{"n_layer": 10, "d_model": 192, "n_experts": 32, "experts_per_token": 1, "d_expert": 224, "d_shared_expert": 0, "activation": "swiglu", "moe_layers": [0, 1, 2, 3, 4, 5, 6, 7, 8, 9], "router_score": "sigmoid", "normalize_top_k": false, "routed_scale": 2.0, "balance_loss": 0.00323, "balance_bias": false, "router_noise": 0.3, "router_bias": true, "init_std_router": 0.0367, "lr_router": 0.00108, "n_head": 6, "n_kv_head": 6, "head_dim": 32, "vocab_size": 14831, "norm": "rmsnorm", "norm_place": "pre", "norm_eps": 1e-05, "positions": "rope", "rope_base": 10000.0, "rope_fraction": 1.0, "qk_norm": false, "attn_scale": 0.177, "tie_embeddings": false, "parallel_block": false, "init": "uniform", "init_std_qkv": 0.0361, "init_std_o": 0.00807, "init_std_up": 0.0361, "init_std_down": 0.00807, "optimizer": "soap_variant", "lr": 0.00423, "lr_mult_qkv": 0.5, "beta1": 0.95, "beta2": 0.98, "lr_head": 0.0085, "grad_clip": 1.0, "warmup_steps": 200, "schedule": "wsd", "decay_fraction": 0.714, "decay_shape": "cos", "final_lr_fraction": 0.05, "batch_tokens": 65536, "seq_len": 1024, "doc_mask": false, "train_tokens": 357200000, "steps": 5451, "dataset": "wikipedia_en"}
Below are experts of layer 2 (counted from 0) of a mixture-of-experts language model. Rows are named router (the router's row for the expert), gate (a neuron's input weights, with its number), up (a neuron's input weights, with its number), down (a neuron's output weights, with its number) and show model dimensions 0-191. Each number is 128 + 24 x the weight over its row's rms, rounded and kept within 0 to 255. Numbers have three digits each.
After each expert's rows: a language model's description of what the expert responds to. This comes from a sample of Wikipedia text that the model never trained on.

# expert 0
router:130143130144108173091148123180139150148112138124118143089134133120160096142147096135121092148129143118166100116136151155177148090154102136135133087098163111108157091146161123110113136143133131116090085132136151165124142102111154109151092100118118144148071107129107132130153097097131125108168167164115108159094120109155143159078148153163120110141134088143152126154155120110106114138120136140124113145192113094107147162116114155122126093156086135130122086114115135119106131155110088125148080129142152141109152129121107101102110100139105167091155085139132165158121154141164153126
gate0:124155152118119066170151144155109157196137112140103134162201126133144166132096105125105160101110117111144158135093097147122164173131129118144107173110154148128181142137100110116131137098142118122144121125103126156167131119143130141106131137122117152142109155116126147123087103113123159130135160166149148156087091123161145118144130140156093140107141125123138103101123128133152144120096129146120147128141133143114156125100140106140171119121113159141121076154102101175140177115137147134082145076142104131070133102167122098178141108113157172110156139132143134118150146101136144142
up0:130083153104133176159119096078158087175107129114117122128090096095130133145093156108123106104142143112118118117106131174154105135147097124102153128108096142110108108121149116124118106133162144138133147135162162137092083195111123110090168130131103113123124122152106142114154139153080119127089125147128148111134131133130110139143150114119122094109112143078114106109113157137111147139122151105142134115138125107154084136126129151118125141117229139129098123150146119152089117123113139162130122107142158091133111148115080144152084138132164098141092115147126124133072158154160113161
down0:147169198126140108120122155114143091121089131129133090100174145126137144109129153108118170121130142143153128166133117133096130149128177124073151151100096129115133131125124141156140134156126136131149127110114146135114123138136126098136133096116123148139061132125113195099092156136146134107125137102141124136172120123156090136145124104044146085125102123138130130099099130118137123109104068139114101122125136132114095131093079132143094140120137157091106121118140135146143151159147126119183121160088126149147080127142106181115178112146128139127144121120077142117131175103121147141
gate1:177145082148155152114163127106143140082153104164109065135151141137128108109162120118084171145137092128148111141146116109183143138112157136120110103150136130112129140160152145117125150149149131091122088146133124120152127135120164161140156125160133143130117113170110108124125090098100141135138140122147133123140140100154091140164129073118112122155099106140094065140117105096099137069117168095163110146142132093130129129083118118115117119137143141115090082121118150108100137111140137160163145106145208108139157089146133134107092140120123147125100111146155104116122166136112105140
up1:148110115112111125152104112150169141161120148138133137100157104126164109107126138139137142101152119143146165119118152139075149121142135162177143164102123123123134122119142138125126123158139136118116112148110128095099184161148137094129102148155157110153129172102121142158140126128106080101135108076130131118161114135141113096141091080103149135130103122130144133104096170119109140140083090121146192143120130153162126128099136119139096136154102134154175140105100134106107152148129136120128117137092059116168173127145158197076141163118117136143140152160090144167160122130140127101
down1:137162097134161119121115122096122142130142138146093113138136103138135114128108088138086063104118155135137120123136099118114098101146150158096103124073141090121134103185143119106154146141114174141112126114144170116083143110049122108122127123139113112088103109122144119100142149118116110142103128164121125142119090170142139120115121117141107146109109134117100069129106158158126140154088103109171187094139128124139175094106093092130099139127148107125095131109138157113141134089098086106099132087132130140102125120100111147106165147161137149163152168116108158135102120122161140133
What it handles: Prepositions, especially over, in, on, about, at, after verbs or nouns of winning, ruling and timing, e.g. victory over, presided over.

# expert 4
router:129126118126066163158126152134116124104158119126121143158127130083143110128084101130134106153109123149139095107145141144112162142145114177121114112105111109071133083176177122092121109117141109122167141136075148177101156087109145127126103119162136167161103091128144155134157120128110120140118175163113160136113128143148137151113130125142123097147082144145157106132142093126125124090091125124135134125130072111063125160128088103116120118182106131108116158077131114134119114123073115126177110140119120141099147127131108108117133081162127149103169107129110132133112163129128121138
gate0:065127147156172114116142105158126099127157102181100193153171147103093115099141112132153100127131114145154136145122155123152125161151107147180121104087133129139138110142080122135105112090083119109131161106109155130129114150132143107124104129106159125113119136128150116128125099116113115147110143114072135142125140101111102099111130091137135135155073114124127130086158112160134122167167156097134135151150120160111087172164170120129142167098178119137131146119144150151130143137152117112130120127083126125126162060104124146120134163118158085131144130160139102109107104113118167123
up0:191128124142163107096123123119117153144100102115133207133105179146118105141127151068153146153129149167178118104142139150065151126143102138116147137140112139150125116126097111135097073090088100126110121153160119145117116145082150143126121093139140129129115141119136157119100153134140111125083158146146161110123089132114145097114154129132154158142105103108152148117143144143113070101160114107121159143129155142167114179135137119132114130138160124100126141110116142161137164181157162157121099154109130128126132153102093120123162140117148133136133106146155140118174166100098139104
down0:128098137116070133091121139095110098163129155118143091090131138166150104107151117139155122096173169113097097147129144126132118158166180140073185118128139138112096178121138142088154105117096094119111106098135179137149133126167084122124118124128129122122172113122134149134122156082116130152173115146155114133112129122107106081152091152171131101130127112141126120160137135102148114101105133175152135120128138124129170125127128164101151105090168081131121143139117156137161116147136156126113125118119126096084150112183115107166100124148127144150131140140141136142137103158107111163
gate1:104135136139123149132090142110133140108143136111171136137116119093123106102136142119152123113109143114142136091152198128093151119131092133099140126151154181166084110113131139166112145094144115116154110111131165115135187144152119159124109124156082136135113159096102169134066133099149154108108180136126119136109109170122128179119163059146150127159081135135128155128105092128099144099129118114129095107132122109181117132127089113146114180128176144105149109141114135125147117129159139133154104096101127166129099097119133139154125144125124166119186132146111163119129141149126124126
up1:142081155127101108133140086145133121149125128140181090136161146113150133152095113114087135110112138110144106138098109105136111144116094136128112133121086141131166095095127103135163082107138134110134157145138125156137121128158113087146143159117121106150120119155131121144122113126146122103138093112128137146113150117112073085157113147168121122115177089101117137165112121092156106154149114134162150125124111122103173095126077110143129142178072085141096105095143142112121174177105131175101134154118140087135177174115157120079134131110115160141113124133147133138149151146120095089
down1:163145117140081105116107103147142141131143111122133109173120158152167104161131135133082116100099150140151122093091121088149152111110117153145117118103159132146126117151110136111124139117131118126105158179147127162139122126139117130135151115111121119098083128140128103124138122087120128159124127104140093143142160127154076123082141109163141111083117135151117151145085152087144121131165083129164166132149162145106180130132136129138137090152117155103093102131135185163134183137104088154151135139170125150104148144150162127102167171120148168098109159130159166144126136121137072112
What it handles: Full stops ending sentences or abbreviations, including U.S., vs., Op., Ed., def., plus ")." , '".', question marks and heading ends.

# expert 20
router:128101131121125139108105144163140119128139127149141114076159127122137097152128136135130094153131148196174134103155135155131150095130104130150110148108117150119138079125128119116105136150151124132085119138110151151137150078113126108143113096098131136138095137142122130105129085092114159135154172179114120145073123099149162132122116150131131141154109108127140125123125110103097184139135188139120117135188114096104148165106107152112102091166138119118174150117127174151112157131111123160128094133112132141105139126145138108099089108170142135094202124174154112153121126148149097166
gate0:111154105127118100135140095139131100089122119151122166124088144111107155165148134176157097157103192131111101132102147101097144114168179147139154146166117105140150133148134117156135163074163105117152160127133145142105121124133141121108139124109118142094086095108077099115127118128108120114167149136133122164125166097144121136136074099159138157140129138130149111162120148157149175112163106171154107162182132114133098173110092149114122107130116117117113121112091134143127157138122150137107101100134121136125176075113135101109119123136163114157155140117173123110138133101081134132
up0:159146104152105145148116086148137111106081155107113119101094134100125145141165142127146125133115165118110157106128141081131156114130175149129150104147106137094173137151085080148103111121088104150156154125132132142132132126127145130144118132099122096125096129135114120156120116090101085192127136117114101171112146161151111109122119143146121178161113142137144140148104125155145176113117115140210166093155185112122083147133121148142132150122160151142119134075132187142125166129138124138130149101112130105120090150115156127136132131114151152132165155140102174131098130116135161118
down0:132130162143124112140113159122158133161112146117105159161119161115090124101170126132155123129118152146150120155137102101111146094098115082113172097154160118125112164146095147116100105153083124124163191121159139125146143153094110101109128135153155157134101145114119136119130133135142093110134176120141138151107102170130174133143129104070127127130117128141142104161115137129121112089122123140112172151144094113133123161110124158103136076153145152160138076182113156121148167103100131150076114107140127107094135088113124093120126141138150103146080159139104133093117127090137166160
gate1:124131139122137147150118123170151092142116120149097121135147128105148157114140108150109134117136169121125117102142130106138143084112159130105129182151134185100126105136132112087122147107151132105121133122144114098098140116143119130143087123148138165112119170141151119127127103115151121154146095175152132169175125140125115097123182137103101101143143133158131144108147123156148133128143134134128116125122116137145100102118144149109129150139105128160139125127101096095168085119105196113057138163145095126091147072116184108156114153145139111114148129162158050115077171092133120115
up1:138173105143122106134104135164144119126093149159107104147127147116140163115145115113095135146142199139124147100149148091149124101133130160125121177131101175139118093098199130100146142110153165103119152081149130076105133136140122138126164156154112121124112145137150121116147169096101124105124132140135155150125104116107126117104168139109092107147149114127104151085116153170112110158149127128132138111130128132141109127110173139095118140107113134139137128150116061127131095147116158140081161173162103137106166151101190130138107125110089150116117117123138075145100140138111169106
down1:158133129163168115134115085129123151148113114143161092121167132082165134140075103143125131103109133124133097124150112141098088115112068124136144161126135138132118161147131134107132100179153129097130118119129142123113134120121120154109098097101180138100159103107135107128119123142131113115179148142137161124186115134080126148118114126102109130152175137120132161091167154120131121129150100095134164146102126148172069078103114126126101165143165113134124114117136112137109103143095148086121141143165130090158135131123154118124156155116104152161133156117101083080152161174136155128
What it handles: The word under in prose and in compounds such as underlie, underway, under-20, with by, during and at, plus scattered word starts.

# expert 28
router:129124100126106171062137128161132141147115123112107157081131132122162109141134093123103099156135141122170112102149171174148167093149115154130129092096172114126137106150156110104115116162149133127081117135108170169147150115116147111135093110132131130152085101122134133135173096113099130101152170159086123130107111139133141166109149140173138120146111094110148121162128106116103108128118100130140124162173110096085149176115106122154105111116089121099140093122102141105111111131116095117141101099127120151085148107111109095120115115141131171131154112111134140144139116141168196138
gate1:068146151143125103147115101154085128157142124159125085048127109114132129121144138151142115132149135169120094123151143168154116152122124085172109115186107149106128146142120130092098094149138103103162122122147096133137117103113131125101147103199144163110172141089137174139125104145156166086152161117087093113141147116125149146104103105137113140154125121146151127131137114136133128141097148137163140121135156111129123131106147090115127117152112139140153158140151124088142098101105115107154138131141134114139106136065139129115119121156148131103078137083106127101072088129120141151
up1:148102134160145094144111144150146143112104159103145100167111100132137105132174114115158113112117114174101137176076126107092105124143134160118129138137088166137158176142128137138137121107100152138068128106098146109138125135118156090136122135095130075145100115139142170101149118146096165192164151184119121118109145129150122147104144096100127134081114153110117131078113149078131125133165127125116129100165128150143160141109119172117144158124101111104092104117152146133073119139096126107132102137093081110117117115137149119152141181143133137134129134137167128140149135125165118131
down1:122095139146124078130099170148089116148171133136146117099172153145174127160147122102100122151122137114076166117117176169140149103068147125120127123152130148165129122115132122121201107134154134087127124095113152157090115142135160131087139117187108163088123149110116098100131114146166156165157135126121158118168133102116160158108139104118109109132149111121135134141141134129096164136096111115158097132123146084123104136107180137136177135154152132107143144121114126112140085097123090114118167116131118162105138140135111142105121131096139121091140104121134123134161116090163139112
gate2:111137155094134125138104186157130121136141193158118101164129134121165184109154111130135107094116084139131120114133092137130115140181121136119128142135103100125137100153133110117114138088120153126130111117099097163157168117110159121169129119147119123084118106099151130112118144131120112152124118146141140101121120123089104125139102127164106111091115121096139107136167101142116097105146138115077158150195149146141150153141115129152162156063098126121109153114189114135137165122150110102124156139098140183123166147165166173098146139135099141087110126099130102155135129141125112137
up2:116139183135152116089104102153128124089098093141135123112134095133137114133095133133144150185139135087120109141096132113115111082139148119133174131151120139128137112120140116158101105137086138111151107143137151118114138137127140125091138090164130182111140151112108152185120146123103161160116161147099119125100068096124138128161109152157113138158130127085153132090124105126156144101112116144174129099179131142118108127137119151121104065130157122117100187118173150148145148143131154146112148149129100126103119100139096146103121126158145138123140157069146155100082107172140101133
down2:158135114113111076116121117157143109133121138143099164132165136144128168178097147106182174111108114139125135106168157141121144122136148142104082151155158129109097141126127087132128138166112128142131135084139128125127097105165121128125110101132113161120097127125148157143152101171141106110141124159129154123107126081109100090144150157151107119122119127114117099112141097161089103133150131155188102147076134123178111154123126176103103107085125161135159113104118079168131155083119119186147109102109105130116096110108154104131135152146122134095138136134152101091103148096109117145
What it handles: Bullet separators "•;" in sports result rows, plus digits and word pieces inside stats tables, like •; QF, 3,738, Djok-ov-ic.

# expert 22
router:131133135141099134162134113153158111083165136138096142115135108098183115147115138078127123139093162117186138142126142188189147084154102146137168121095134150090161094144147104116100136162164119141088100160122144140109157138091089126150098118129122129127099137116087131080164101117106113130150120157114121155127137134150118149131140179173117095104111112125166127132133129098091123089082146128134130137136124112104181153108097133104129097113124138092172149137123117108093120138110101163123144104140113164088133107118124100116142096150115150154147128156156125126139146142147102131
gate1:130109109124143139098114106125149107088180157137124125109103101103139089133095103114142136135121188112136146124155133137202104093158111134128106140098099140095147145111137134114133165122165126127099128099149111123127176132150125112120114147158130111130142122105108083077122112179152145136152083086150142156113129137135116146139114126136105123108139143123128145129110082104123196155115140124129083161066144170110128152173103121148116120146151168138143153141127087126153092113101120129138141159119118132122163134127135110118154144137076174134165106131087087113114103133116133073
up1:163145107136128092092125136104149150099152144113090111102148117122133119086135105138128126128128125121099086121134126115128151119133139108122125107130138099119107123163171142125111112116137103125143095126126152148139140115147064140147128121171126114173163144109156107061122116175121128123121083104098107129108102161123120130118133144110135156150104112163152063155143137096070154166143105141115137163106147105139165148164162117170126146157111114137184179099129116110167074118102134134124109139118154137108175136109102135083126158144135128096139141153084110131150103079168142126
down1:102103161145152196145106103133104140118114158159160140108143106128064149127097098126122147123162137113111173146128149158105156169145162108124135122135184094176121150097102184126158163112087153120127160154135124077089100114101159121142118113121118146098124099143144136105138134152135117123090148099103159142161154149111153176145121120127171141150129133087094186119142138140152103131136117126118126126115102122143157110141101129120132101132109121090116084130138135123113119116178112136091113104102171176174127141128111144128176132131105103149119127106118146145117097131112115135
gate2:106150133143146111125112127095157131121134178089104108123180137129173097102115121111145174126143081102132134130129188125148147135111148133132132121101115121075132159088126084089127111154124151158080122107146128102129075155121126134126110143145134101146099123209127155115117124129132158122178135116120129131127128112150143145100121122168152127148093125106166167108119120164106074117146129105138119164157144091084115161116148155097092152145121131126108152087121158097138064166135144166106117122148089106147112118118081136116119135137167111130147146122157114130123152134118126131
up2:132116135157122114099163113114087143143096114143091089163090133130131113121086139162151111133140144136103125139105131150119139168123094127162111137137134105134122084105158149136132162129079145064138123129090145154115130131143156095162140139082113161131139119143138147124128140154193112086135190059124107089149121151115131128139116151134177149128126116184125086170146137086163133111142110108090128136181133109137160173107128101132167143086174108115110082100120139133120156139123154112120126132151128109149141101092146137149167130162142132119126151131122129142123125112128147122
down2:108128139106160050133098132096124129103119123138106145105148136162132111128110145136110114099118100147132145085169179173126136160134112134121114165136111136117162109117120109090109158158116091137130167152163158124126098136147137079177112153143111115099149114110110118121124109074139134163128102121129108136129141152130129161127116141112149101137105170140168111138159113154143162079136139083171103129152148103090123133124126112124107123171083182098147147122086161128105088165118167153124147152152094156091118118133160121147126091125126149095124118137158133120125155106078125140
What it handles: Country, city and nationality names, often after "in", "New", "United" or "to", such as States, York, Iceland, Italy, American, British.

# expert 2
router:129135097124116172077136142157136134140110137115113153079132137124150118144135097137094093156143150129160108109148167174156167092169113155132128098107170116128132099157164103102100115166153140132080110141101174176146152110118144109132109113134136133157082106111129132135171090115107124109145170161094130132098127137129138169116144144166124117148117093116142113157131106112109099120112109125139109162178103096090140175110106126162113112111095123112137101116105143105107121123109095122133089101121122154089151095111106083123110112141121180130155101117131134145140110144156187139
gate0:107121122134112145137177130122150170159147127130144106123108126131117057127146130142105204145144143107098068135092137108141103189190122119131154180149105163096119131133112125100122147111117158096136112142134143173122147120110104118142156094145136130092120144117141079111139122130122106158203132133117117135128145159126100106170149099133129104127156106085152157157124138106157144109143123118147160140098145106136128141091159140118115133092136142161143118100096140103127159130114137142146112122097090183116120126096138146138182114157101128151123114150129126134085155108150141143
up0:174151135148139117135083130140148093111083145132145172116137157139129183122126098125152086127112126145136189086170131135121137142108156134103128136118142082138150137138121166154131124118174142109132136092101094091114128134134121119128096099137099126157145113119098121124085094159112157109100130127128126087120096106133172175065111129101128107159106132142143105142140139183120133108119127150114131085176125152141100153101082103138145161158155110120097116127150099169140089090134143122114137114125149098147136123139114066135127120130134144079121111112136099108174140165148128110
down0:131139129108152117168090164136110083122095115111149126132120106147160118112124104094111112170115121101102129145165112120166101111118145149145128136124117098109155157146134137115172142103134149132132106130107126128115130138126063111156103124136124161121093073098142150133124166111109155107144108147093087147131125088160153196137123137150109098127159131147111102105137139192105148145116157120118126126156154140162107138142160127163102133129154095118133139129164118109143131120153133132131183093142122083220080078125119124115084114091138138120172095126109130121125140133118140123
gate1:136145142108173119115111097152145144131150133099131168151084138114119107108112136152115125139134168095133165118114087113113143084127138149137139087101089151181134137096149138124108120147140092153114082101178129129156092093130128155104165131091127122104138115147132135128172126132150108134171135118086148141135134149150137174117087159162058129134166058116104149122146138133145119102142155126152143174150085136115156154134095147100129138114125162178132128144116129116128117094158106128100100140104160129117117129091127139093114155108131115164121159116131141186122126159141151107
up1:131137139144166172104105120122117125137160127124153150139095133115166133127142137156094124137140150097137177140130111082143123114128096149122122138094128125156158112111161144115104156111144108140115110113173146131122131113112128108108179095101152137134128123142153099111163151115160109174148135112134138141150114144115111161090107130158063131142206112145097133086164167130135108120175174121084102140123085128118154172132087146111131147088115153180133095145140156099131136077138065132091098126118159119137090132118114111120125158119122088152138130110114146164124116134152142111
down1:126149097127159161132145142112128094060148128155121148133165179129132105155102102158150151133085122135148157088154164112136135148151128157110116136146111149136151133113139117128086120142111147111118133129168147159160167155133150163162102083129130109127154128156134128120144101098118155119105125108159095104116059174108137132125151136088105147085144147127065141116141138134120088138103147164102152105133119104181106122153124130131159141145177102169138093156090127134100096147148140100175082111093151111125133168104136131122114118121129101142141153115088136147097123120129128133
What it handles: Words inside institution, place and person names, often in tables or infobox fields, such as University, Northern, Avenue, Died, and separating semicolons.

# expert 1
router:096132164148136127130154094134150165147130133137133117116151112139156168119130157125149088151068125161205099137118113158143139110145140134164168119106115116098146095159148151118099164132135129146101117151080122137111162081128102140116104122125144138159120136135088186135151112128106118152184116194113118160126109117136154128101128149132137103136135132145138128130144117121117122083149162086144109140176078089125158153105115153155160072152141122135150130114146116094115118162110122125191116141137113133108133120091117116118091092144141146094168102109134147126117135136153152149
gate1:098092114134107137152157129130110119106140125148110116118119117100100111155099165104126075119089114134181169115136111160104099150112138130170164142157127141111158132119116132096081137159088112112124120116144122127135099154140151116109115160133143164115124176111115100128116200119131130162108128111155112158114119100085143098130111097110119118118150117137137129103090154160082085196094143164079135116138107137143133148063138123138151137107108108161129148140154126101092130112120133138089139118106121151174121106109142136095163143130107130159150085136127117149088095107108165131
up1:135138149105127133123102174100132095134085145083121119130174085107117168098098129134122151143136088144080104113135105115101139115145099139138125120158125134152116113145128123193148136130143131159129126122131144093133153121109138132118147113133126139119160126132140128112103108134127120126112132069135091098110118159169167168120131150143151127103080104092120140129127081088097124066115125106154112139152113156100187131128120125071085104119104122130130137138133136116125112128135136115156138143154117116060168156103124142084111127140120149070083125137122144161161105086124071106
down1:110146096108140127122129165100122143140137202144153141069127149156147093150119142117174081125156134113135135108176133147120170162121110113080137114102099123113124075143161157087065147128111148123160108078132141105101151152099090130099163137136161114107128102098106098126137088130159115117112108105115165108135125099132161124126122090130118141166156162121171127161107110150122128113155136155101139148133124111107112128120143117092180132101143179120110133132127110188130143142137133114147124124139114100112095091138119136150109116140129107125149116126109115138104105170102084158
gate2:086139149139111131140111098116094142133130158092135151126162114116112138135117124172156139100143090126150136165151112080152157118137156103158141103155127130144139071113109082101150131146140165165141159098160095128114145125166160133155086149118133135115129140147165138133137117129122111093148130144118123129132111153116104171149121138111143142097135125119110132124090121137122104142112113146123095127164118163165111167100108115078172165114089122111097084157103114098116177142113140127147154174097137163139104178119140110117121138145107111130170146163180083064113134149157140115
up2:110130122119158114139122123098101097117155135181140151129111124122131126086126117103106127102082105127095130110123085127109173107110107103115175072148120135118135108115119101101116140159121108138136140120115103103085143115164083113155106140134108144075101110087147148150131149097137106089114091135117143125137121136080130124118111131156131115120116149136127136148116091121104091106123133089122120127135146138155141171167158074114125169152128146129156129175152106151130135132144088134097159174148150160115096183128103115110142115075117107098120117177152081175138097127115151083
down2:125156098167088165131180148129131098097073115188074122142155161140160098130135148126145135116144142116108162106117140105123130101144099097103173129163115102081110149129111115131124140134132120146141135123129134138127110128138101109137162119137135143080158161105136152102136155131124108117120084135119066122129094137137089122130113144116142096119142159165150136168139142137133111139170154126111109113144110106117084197143142096063154163144126092108138136105115116162159122120110094126109115125117139140169122141124106139163144106108108119121143145166156081158178133117159124100
What it handles: First three digits of four-digit years after months, "in", or dashes, as in 201 of 2012, 199 of 1990, 185 of 1858.

# expert 23
router:137132092130104172062136138151127142148111132117113159089133133125153116139129091127097102161141144126164102112151166176145166093164113154134129097097167110124145104154158112109106117168155137124086111142104171171141150112117146118131103110132130128153083109121133134133175104110096124099149170161088131140102121136127143163111151139175131120143112099114147120154131103110103098116120113126143119157175101092084142175112114125164121110106095120105144095114108134106101122125118094119139103092117112143088152108111112092113118114143130174129156108107131131148140112139172197131
gate0:144148072125124137116106157120152109092122173135118081128164118171129147136142117126144166139114146161178099130147116132190139124174087096134107080126128121147143104093167134137127136106130143124125105116121112161132157126114103108135106111098135128106097190175169093139155135114106132094154130125126152126102122127136139129087108148159124139092146110107124160134156138118062113145142122145077129132105127161161126129090149120111106137122108155127144129143124165160129128165139151138164146148157104125128143148099181126135110122193137143114120129091096107108105108182108098102
up0:103115163120130136099135137115097114178102128107155146093058145139120132133107141079123133154134149119112102146113148100128123133131161078144105143138140138146143120140123107135104116115123125126137171162090119173095129124118093134121146125186125163159122136064116131132114136138154119137062107141180104166141156109127129132167123140147128103163137116144089114134139161144138148144088090118068179123125107087128093135131135114134135112130142125120109136104096138136153106111139145123134136104181138153125134129134111114146149135095105111138178096156115075085117114093166125070
down0:169132157128110166178147106130130122182160132113138090156138125131169118126153132116150096127149165131126096141137119120160091128129126101128117132124104108099115166139102169140104143121140112138126129128106142126179165129095116120162141126146157095168097132121117134175161150097080148140132167087111121144139131124165124146111069133128183143117124114191143120135169137121068153162110070089145140142133115118123137165153158109152162109121081088146143136104145144084100100103140100130098145138103125152142130168132158117157123125126153121084124138112119105147107160129133122138
gate1:103115165131131165120179102111183110139153149066101111099136116111170099149131136125123098086118147102149147132109126133143121120166143065110085069145080171138108123127137135111137100162150140144117126109107115123116165115107095123147091100128120129166138116143147112143110136157156091136129132092128135154110150088168123142138093100098137148128139159092137127117108107136128141165117111175114096122178153152115099168109110132130157127115128141138083152165112125135140137119144129122107098152137083128200131161110129111131124134140105125097110172132117121134130157180129095111
up1:109155120141167108147126163106116113108086133161117152139120144146087108098084119142112093124128140098118097120168150164111166122106097165170133130088116148154103097124165140154107117086120081137136128107130119141127119157144130157132107130081144156116096163137104141185097175128086084175152153108133122130108140159093114127172119118163146115144166097165131157114114130138119131147132120141144120152103075148108131141150111171151136134118184110132155110165125136152152115135139144139070134150124163129128110094149097128099097112131125141164147099121157145127118162092139138115
down1:114130106173134163109113147141127087119160109142150132149144105144128100129136120129091112111160165117149109150106152123188140099158101107089137128149099127120107138108133126142156128101113117158125112135126110118124183156122130074115089134075102178145126137163128094144149156124157078082144122133106160099141079125123124105143104126109151138155151080127173164126183108126088120177130125131133110158119139127109127122129099161141123165170115113144102157142142156164089173104138130145151126115144101148135111153149088113132115104155162109132174098141127149108124135154110157090
What it handles: Dashes between dates and entries in chronology lists, such as 1832 - and 4 May 1670 –, plus word-ending pieces such as -ular, -ance, -unda.

# expert 26
router:125129102122113174066132144162136141143121130112108148079134140129155105144131096128096096158143141130169107097155163173152168094154118149135135096095171119122137098153164111119111115158158138119077119138097171171141148121117143121131105110133137131151076103116130125134181101111101123102149168155094126125101120134134139169120140146170128121140108095121148110154134101110102109116121108129139119158171111101085143183099108127155113116116091125101133097115098146104103123124120098116138086098123120146088145106113108081115111117139118174125160106109131134151140119143166188132
gate1:131153139107119123115088113133123080173118145161143132153126122119117143123107117167084127149151161134167122109142138192126129143155119137104161171072134134119138137135143083169177116120149122149128137125139109115140137087109117124108150086117136130134128107153116104115156138117091116149148174072128180158112122085159159154144141138110141137109091150101140139128137153121160123135161123118113154135157141127130148159135068124092117114121117170151123108109088122151045140122132152193122148125146106117127124129143149104125113084113185124131149133088128130091103141147159122142
up1:122126174141158150157155126150104147147185140141126167152116118125151109090126088143134121130131134097120193127147118117143112134153116136145111154137122118146130168101131134178079126115121119094161097111153106107109130119111189125122113130166141101132174175133082145131104145131143153105131125146131116132101141147135118095117103144163126116158140100128152128120115125097138105078118127140135085141083136123094113062117132099146131072094096126086157110115118151127163137154124117156155113101059154119166125108115085116136108166141089105149130118150130106122101142099113108101
down1:141136159106157136145175068143099149065108102144123178139159087136152124120106170109075100079127124122135146126130155116101107130067139122123143167104148150120119110098117137138083108131113102151144119137084135157126130120144160136144128106129169061170121125124150089136162135148101141114099112107146135102137123140135099138101145129169133120127127184128156100130141121130144131106143101144137118138149169147126101135113142148121119085160134142089121120093160132131150123143166099139123148117127138159125147050111102108123116113146090124175126144153126137096099143142094127108
gate2:101185143135180145125130154127128133150150100113122087130106097099125109146173120105136113113180171137092139103156121113094143084136143126139121146125143089126151110133141128088107122095134139138137108091080133110140135119157135116135149133168127130129139120119115123112170108110149133120127125165133128143139147139076131138084164131135101092108120099122136143122123113136144142147142144145161161186079075122106156152103140091145170127070123079157129099139145130111169107131150113095168101161137127109114099123176139119096095150141067099109147133147122148127142158115147172108
up2:124119127133122145173124110108110113120111154159140115116106121144136105147098078104144118166100117143077172123157150070107107138118129129056118095118146078138187126129116120110141102131125123132130119097193111071124108146132125140130109070113089079151135144157119126097133118097167145110119081131136163127113112159117099165121101142096132152114105080145101138113132179100118112110123089169150143105102135140116057100131092152118090102125146128109110160112115144182093129113128118126125150134132128135132149137109110116128146091132155123130118111117101140145124140137111136124
down2:137102135167095122161108120117111117111125127164091093086152115106146092104136159142104098126132142094103087146146173125142181097121143136118102123132103112121128162142122156131122115126130130178174121108098127146174111123120141100110097093115159135141090131171110134097094119124096149055135147116140135105105140137137084139113129144167092100083114131117126117129139168124135111148097093113115153118157119070122095161175110140080100108133095132131131150152130146150141145100155129125113141098143157123193150126086152140123143111098132089112113126110130109153129124136171105098
What it handles: Blank cells, digits and units in vote tables, measurements and gene-annotation lists, such as 5 in, the semicolon after membrane, and name endings like son.